{
  "n_layer": 11,
  "init_std_router": 0.0269,
  "n_kv_head": 8,
  "norm_place": "pre",
  "init_std_up": 0.0247,
  "lr_mult_o": 3.0,
  "decay_shape": "linear",
  "seq_len": 1024,
  "doc_mask": true
}
Below are experts of layer 7 (counted from 0) of a mixture-of-experts language model. Rows are named router (the router's row for the expert), down (a neuron's output weights, with its number) and show model dimensions 256-319. Each number is 50 + 15 x the weight over its row's rms, rounded and kept within 0 to 99.
After each expert's rows: a language model's description of what the expert responds to. This comes from a sample of Wikipedia text that the model never trained on.

# expert 4
router:53 69 60 32 47 30 38 62 37 49 37 55 28 12 51 19 34 34 58 66 65 73 51 57 26 89 41 69 59 52 52 62 38 20 42 66 57 59 51 40 81 31 43 76 35 71 35 55 93 51 41 55 43 56 48 43 59 49 61 73 72 57 47 35
down0:42 39 43 59 37 64 64 50 69 44 04 65 39 63 71 66 82 52 55 32 59 47 61 45 47 43 27 29 57 72 54 35 67 59 82 52 51 31 84 49 48 47 37 33 71 60 30 43 24 17 55 34 43 25 63 48 44 47 68 58 67 52 35 44
Occupation nouns and birth-date parts opening biographies, such as politician, footballer, born, and final digits of birth years like 181'7'.

# expert 31
router:61 45 56 48 81 48 70 34 57 60 39 80 55 54 47 58 40 61 73 51 41 56 87 41 28 49 46 64 80 48 43 29 25 34 43 36 44 55 66 31 52 27 42 71 64 40 51 39 60 45 46 49 70 14 59 33 44 61 61 47 59 75 60 39
down0:52 26 40 57 43 66 47 74 58 60 58 32 61 65 38 51 39 75 49 61 57 48 36 72 25 50 46 81 41 64 58 28 72 57 60 56 30 52 59 33 74 39 44 35 81 35 43 40 59 42 57 55 87 21 63 21 36 46 42 31 42 51 13 54
Middle and final pieces of Slavic or foreign names with letters like š, č, ú, and single digits in years and scores.

# expert 54
router:59 27 50 44 31 58 61 48 46 26 98 52 65 77 79 44 26 67 48 57 26 63 41 42 48 49 51 52 15 49 31 68 47 73 53 67 52 22 37 42 36 29 35 50 57 63 41 54 70 43 51 62 35 43 33 17 46 53 36 64 34 35 52 60
down0:51 56 60 71 32 41 33 24 31 45 49 39 35 64 62 31 55 39 34 46 46 56 52 46 57 66 40 34 25 67 57 49 48 70 56 77 68 49 45 42 53 65 65 51 50 64 54 61 76 51 53 39 70 37 58 50 33 53 68 41 47 59 60 40
The words to, and, or between numbers or verbs, and modal verbs such as can, would, may, could before verb bases.

# expert 37
router:50 52 68 98 58 55 42 31 24 49 29 38 81 67 37 64 49 30 58 20 65 52 73 62 58 47 51 48 51 44 46 79 33 86 63 56 50 66 74 45 39 72 38 44 55 70 42 75 49 57 50 56 46 31 61 46 46 52 47 50 69 31 39 45
down0:58 73 62 44 27 37 27 49 77 41 47 71 55 61 49 57 64 77 59 39 75 56 59 56 38 68 35 31 41 59 34 69 30 78 32 34 52 49 37 35 58 40 51 54 58 52 39 46 93 38 57 55 38 45 57 42 63 18 63 56 43 55 59 49
Main verbs of narrative sentences, mostly past tense or participles after a subject or was, such as began, made, took, caused, found.

# expert 56
router:35 48 34 54 55 30 63 30 55 24 55 41 67 43 57 66 45 67 30 50 36 66 35 34 39 46 44 39 12 38 34 58 49 70 40 41 57 39 30 42 44 32 74 43 29 69 52 27 37 57 82 64 70 58 68 65 79 46 49 75 16 64 30 53
down0:56 76 43 32 86 63 56 46 48 50 38 42 63 32 51 38 75 66 67 36 53 76 52 38 42 51 33 30 41 49 56 23 88 47 55 57 47 95 58 46 28 53 05 47 29 67 52 51 10 47 61 77 59 46 35 61 48 29 64 61 75 02 51 55
Line-initial dashes in infobox field lists like - Elevation:, possessive 's after names, and his/her, plus some table cells.

# expert 21
router:64 58 46 56 76 44 74 32 68 89 49 80 77 68 65 47 43 84 67 66 33 56 40 29 59 32 39 86 60 51 36 46 63 29 52 23 39 32 57 47 20 50 65 30 31 33 35 26 21 64 73 54 75 30 36 66 36 27 50 75 72 32 36 39
down0:35 69 34 42 26 16 30 64 59 69 40 27 37 24 49 62 57 38 58 41 76 52 46 27 51 40 49 52 72 46 64 57 56 71 79 76 52 34 56 39 45 38 50 74 19 71 39 55 57 66 38 65 15 63 53 75 62 52 42 49 59 57 51 51
Inner word pieces of surnames and rare words, especially after D or Z, like d-ear-borni, Z-od-iac, McL-augh-lin, plus scattered numeral and punctuation pieces.

# expert 47
router:54 59 38 65 51 48 76 39 27 32 35 54 58 66 52 18 29 54 41 15 51 36 47 41 43 51 48 57 35 63 51 32 66 38 68 43 63 47 33 59 36 59 74 54 38 59 21 41 57 86 67 39 34 09 61 39 60 54 47 34 13 54 27 53
down0:54 31 50 56 38 93 38 39 27 41 60 59 41 51 42 70 49 70 47 44 63 49 25 05 64 75 47 89 62 36 52 49 44 39 40 67 33 22 76 43 56 74 62 31 55 46 53 67 36 44 76 63 52 62 53 73 62 64 51 55 58 23 44 45
The word the after of, in or to before a league or team name, and pipes in sports tables.

# expert 12
router:63 49 46 60 35 50 29 43 55 62 54 41 46 51 44 54 48 59 36 47 56 41 50 74 41 46 66 32 61 60 48 29 78 74 37 57 58 59 18 37 49 43 29 34 39 41 67 56 55 53 41 91 33 43 42 55 49 34 57 65 47 35 37 77
down0:48 43 33 78 48 59 50 33 38 26 47 43 58 17 53 36 38 48 52 39 56 56 36 52 63 60 43 63 45 45 44 60 28 42 56 55 45 36 50 59 43 48 54 59 55 38 51 49 47 24 75 58 53 69 52 58 76 28 44 60 45 50 55 49
Sequence adjectives after "the", such as following, next, same, several, plus pipe separators in statistics tables and sentence-opening prepositions.

# expert 7
router:57 67 57 59 38 33 70 46 52 65 68 57 26 36 51 54 58 43 56 83 44 50 66 37 42 14 61 40 80 34 39 40 41 45 47 44 58 73 62 42 18 48 55 41 57 42 52 55 29 56 65 77 34 52 69 66 61 51 41 81 19 22 37 77
down0:52 34 34 49 48 68 63 54 35 50 65 52 32 66 20 26 67 46 60 42 29 22 52 40 48 55 10 33 43 65 49 45 55 63 77 56 73 57 38 55 70 57 49 69 43 60 44 62 66 31 55 24 83 38 36 45 54 53 43 58 49 50 59 62
Pipe separators closing a cell in Wikipedia tables, plus line-ending punctuation like semicolons, closing parentheses and quote-newlines in lists and results tables.

# expert 61
router:45 46 66 58 60 32 69 47 19 47 53 30 51 49 51 42 54 59 44 54 47 52 46 44 60 64 38 53 29 63 66 68 50 48 63 50 70 65 52 53 44 36 53 42 56 35 62 28 46 55 43 43 15 71 51 38 44 38 55 51 58 61 47 53
down0:45 51 40 63 57 58 32 34 34 57 59 37 39 20 51 49 66 80 70 46 40 42 65 58 19 55 25 54 56 60 51 47 28 49 69 54 44 44 35 74 50 35 50 33 14 54 52 38 25 53 47 58 45 55 21 30 50 76 57 36 43 35 22 64
Country, city, state and club names, often the second word of a compound name, such as York, Carolina, Germany, Liverpool, Manchester City.

# expert 63
router:48 44 36 56 38 57 38 46 56 64 43 28 40 28 43 76 56 56 49 69 56 16 39 31 51 57 12 78 61 34 53 56 54 58 43 53 50 76 50 63 35 57 57 34 71 36 61 47 39 51 51 31 39 55 52 26 36 92 41 53 34 36 54 42
down0:44 49 49 60 14 71 70 58 46 57 41 54 46 00 62 64 36 69 62 40 53 60 68 37 38 67 39 50 57 34 59 46 77 67 35 42 59 63 37 24 46 40 76 49 33 41 45 62 81 55 33 77 52 45 50 50 59 49 42 55 65 91 15 72
Common English first names and surname endings in people's names, like John, Thomas, Wilson, McCl-ure, Tolki-en, Finlay-son.

# expert 10
router:43 59 44 49 32 58 55 58 49 62 58 67 37 54 51 60 66 55 69 86 59 47 31 44 17 33 36 56 28 82 68 41 55 27 37 14 51 48 70 43 66 38 67 71 44 87 51 49 20 29 50 35 21 49 52 57 46 45 51 72 67 56 48 30
down0:42 70 63 52 44 24 56 40 52 52 69 50 68 91 39 46 59 43 88 49 29 34 41 76 28 34 54 34 61 49 63 43 58 45 51 39 35 44 38 40 70 56 28 48 53 48 38 25 33 60 59 40 63 56 53 67 39 81 26 45 58 75 71 44
Word-final suffixes, mostly plurals and place or group names, such as -ies, -ians, -idae, -ers, Khmelny'ts'kyi, before commas or pipes.

# expert 16
router:47 47 63 13 36 47 47 64 84 45 49 57 61 52 33 59 48 68 73 48 34 30 55 52 60 61 69 70 67 28 66 63 21 29 67 35 44 40 63 16 55 45 48 53 43 62 49 58 52 53 59 56 49 71 48 53 46 66 61 87 82 29 35 61
down0:56 31 60 41 58 61 46 46 64 49 52 68 43 76 47 38 72 33 02 45 63 40 32 54 58 71 74 32 30 48 58 55 53 27 79 77 48 41 49 67 34 36 34 58 64 53 30 40 55 20 49 58 69 60 43 77 68 46 52 74 47 28 50 19
Internal syllables like at, it, and of foreign names and words, such as Salv'at'ore, Commut'at'iva, plus sentence-opening According and During.

# expert 17
router:36 45 42 80 76 39 31 59 88 60 25 80 62 51 32 58 53 46 45 48 33 45 51 50 65 51 61 65 58 33 35 66 44 44 63 49 61 79 49 52 37 26 57 31 63 33 44 43 61 66 27 33 73 70 79 32 47 72 33 46 44 61 42 56
down0:41 49 42 26 56 80 62 62 42 34 42 69 40 50 54 59 34 46 40 45 40 56 36 23 34 66 67 56 43 63 50 49 36 36 26 67 23 76 34 50 69 45 24 68 38 26 60 43 24 54 63 55 50 56 60 59 50 47 65 52 37 48 74 28
Short consonant-cluster word pieces and digits inside words or numbers, such as Cl, Br, om in automatic, l in Appliance.

# expert 36
router:35 82 50 27 30 36 54 61 47 20 44 76 55 46 38 58 66 52 61 43 50 51 37 64 59 54 60 58 28 56 40 40 54 33 52 74 44 25 57 60 26 31 54 32 35 75 68 73 65 48 71 54 34 58 54 59 46 35 42 46 51 49 20 71
down0:54 56 68 51 41 25 46 55 35 45 48 39 70 59 38 55 39 56 39 58 64 48 62 62 33 67 44 65 65 29 53 28 44 45 42 63 46 76 51 62 37 70 65 79 69 52 43 18 28 30 14 53 58 60 46 37 48 67 56 60 79 37 54 40
Pipes, commas, plus/minus signs and the terms Votes and Turnout inside numeric tables of election results, sports standings and demographics.

# expert 38
router:36 60 78 56 35 51 93 51 51 65 82 17 51 30 59 31 52 57 35 50 39 45 40 45 14 36 56 75 47 50 70 70 46 46 58 37 41 56 18 43 41 41 59 72 38 39 56 49 53 52 24 45 16 90 34 59 54 48 46 63 56 66 72 41
down0:70 57 49 34 66 39 42 38 64 52 49 41 48 31 43 55 57 53 51 24 43 48 68 59 56 81 80 51 48 41 66 59 50 48 67 56 59 78 43 45 44 33 61 55 70 26 74 54 72 38 32 41 64 60 43 76 39 65 50 34 70 60 51 53
Final syllables of foreign personal and place names, such as -ara, -ina, -ella, -awa, -pur, mostly Italian, Spanish, Japanese or South Asian.

# expert 28
router:64 15 53 81 26 62 53 53 87 63 63 79 46 58 20 42 49 92 53 78 57 37 99 80 26 21 66 69 42 52 44 41 50 50 54 64 77 29 25 34 52 62 49 61 75 54 33 56 57 60 49 48 92 76 50 27 52 35 48 54 59 64 57 28
down0:76 35 33 74 58 64 22 48 59 53 61 60 65 39 52 40 81 46 37 56 42 34 50 61 30 58 46 63 58 32 49 82 49 48 30 66 58 19 50 42 61 63 53 37 48 28 49 59 36 41 46 43 39 99 62 41 39 24 43 54 57 34 30 43
Short syllables inside personal and place names, like Zel'da', Ky'ri'akos, and the colon after Species in taxonomy infoboxes.

# expert 57
router:66 55 49 31 42 67 64 57 52 63 46 75 48 36 38 70 64 63 69 70 57 28 54 38 32 30 33 42 32 55 57 42 41 30 69 73 38 37 60 55 30 41 56 50 81 46 47 47 08 54 53 58 45 60 74 48 56 70 41 59 43 26 43 36
down0:52 75 59 49 65 58 55 72 56 51 40 62 64 62 39 44 18 43 15 30 72 63 34 52 43 46 70 58 67 51 37 49 25 28 25 21 10 54 54 61 37 54 15 63 72 49 67 48 50 71 55 40 33 53 55 51 49 22 46 58 71 52 41 35
Forms of be and modals after subjects, like was, were, could, been, plus word-internal s in foreign names like Ar-s-ène, Upp-s-ala.

# expert 39
router:24 51 53 86 35 69 26 74 48 44 65 46 39 61 10 28 47 46 55 15 42 57 45 44 43 70 30 47 43 19 83 56 47 37 67 53 71 40 59 74 66 34 44 47 62 42 34 25 42 49 62 44 59 48 41 64 58 54 59 48 55 52 81 55
down0:51 20 67 48 51 42 51 52 39 62 22 51 41 49 57 70 74 43 39 29 27 51 61 41 54 46 61 76 39 47 56 45 46 15 53 44 49 36 58 84 50 52 72 43 54 61 71 59 47 85 59 37 87 52 83 23 41 40 48 52 50 76 58 44
Digits after a decimal point or year prefix plus measurement units in geographic and road data, like 3.86, 4.20, km, mi, million.

# expert 22
router:62 53 33 56 71 33 50 34 62 37 76 47 28 68 35 50 39 26 66 55 44 51 51 30 72 31 33 34 43 46 64 47 53 60 64 57 53 60 44 32 72 42 54 48 41 64 50 44 67 52 47 71 52 73 71 45 46 00 42 31 27 52 41 65
down0:53 51 50 57 59 44 54 58 56 84 64 35 62 49 40 50 77 46 59 64 54 58 50 45 51 40 55 49 52 49 43 50 39 33 57 53 56 53 31 27 28 60 83 63 33 56 34 39 38 56 50 78 48 65 51 57 43 43 35 58 93 81 48 70
Wikipedia heading markers ==, ===, ==== after paragraph breaks, especially before Release, Music, Filmography, plus See also and paragraph-ending periods.

# expert 43
router:61 49 64 43 72 70 44 30 52 30 47 80 40 41 42 38 63 61 23 22 42 64 62 38 23 59 45 47 44 58 65 50 13 68 34 53 46 30 52 74 63 56 53 59 41 54 60 42 52 44 54 45 32 67 54 52 39 51 78 55 75 55 56 50
down0:51 61 44 46 37 37 51 38 50 46 69 47 34 51 44 76 69 66 50 51 45 32 66 85 54 33 39 56 55 50 41 34 81 53 45 31 50 43 45 64 33 44 47 51 38 54 60 20 52 32 29 57 31 39 21 40 50 38 37 51 32 53 34 74
Capital letters and pieces inside acronyms and codes, often within parentheses, such as MEPhI, NHRP, KSB, I-8, FW, PAN.

# expert 55
router:61 52 63 24 78 57 42 64 87 35 66 52 53 38 46 32 34 44 56 36 55 59 40 47 70 58 84 25 69 36 27 47 25 74 53 61 64 49 33 43 38 64 53 39 61 45 30 45 44 44 46 58 36 52 86 59 31 71 50 73 71 39 33 48
down0:60 50 66 38 49 44 55 53 73 57 52 37 60 27 43 55 47 36 60 69 58 66 81 38 52 65 76 28 24 60 61 72 23 35 66 56 39 57 59 25 42 46 51 45 33 39 42 53 23 50 36 55 45 48 36 37 53 20 62 51 66 26 60 53
First pieces of words or titles after in, of or a quote, such as sm-oldering, in-expensive, addition, Sir, Mr, Colonel, St.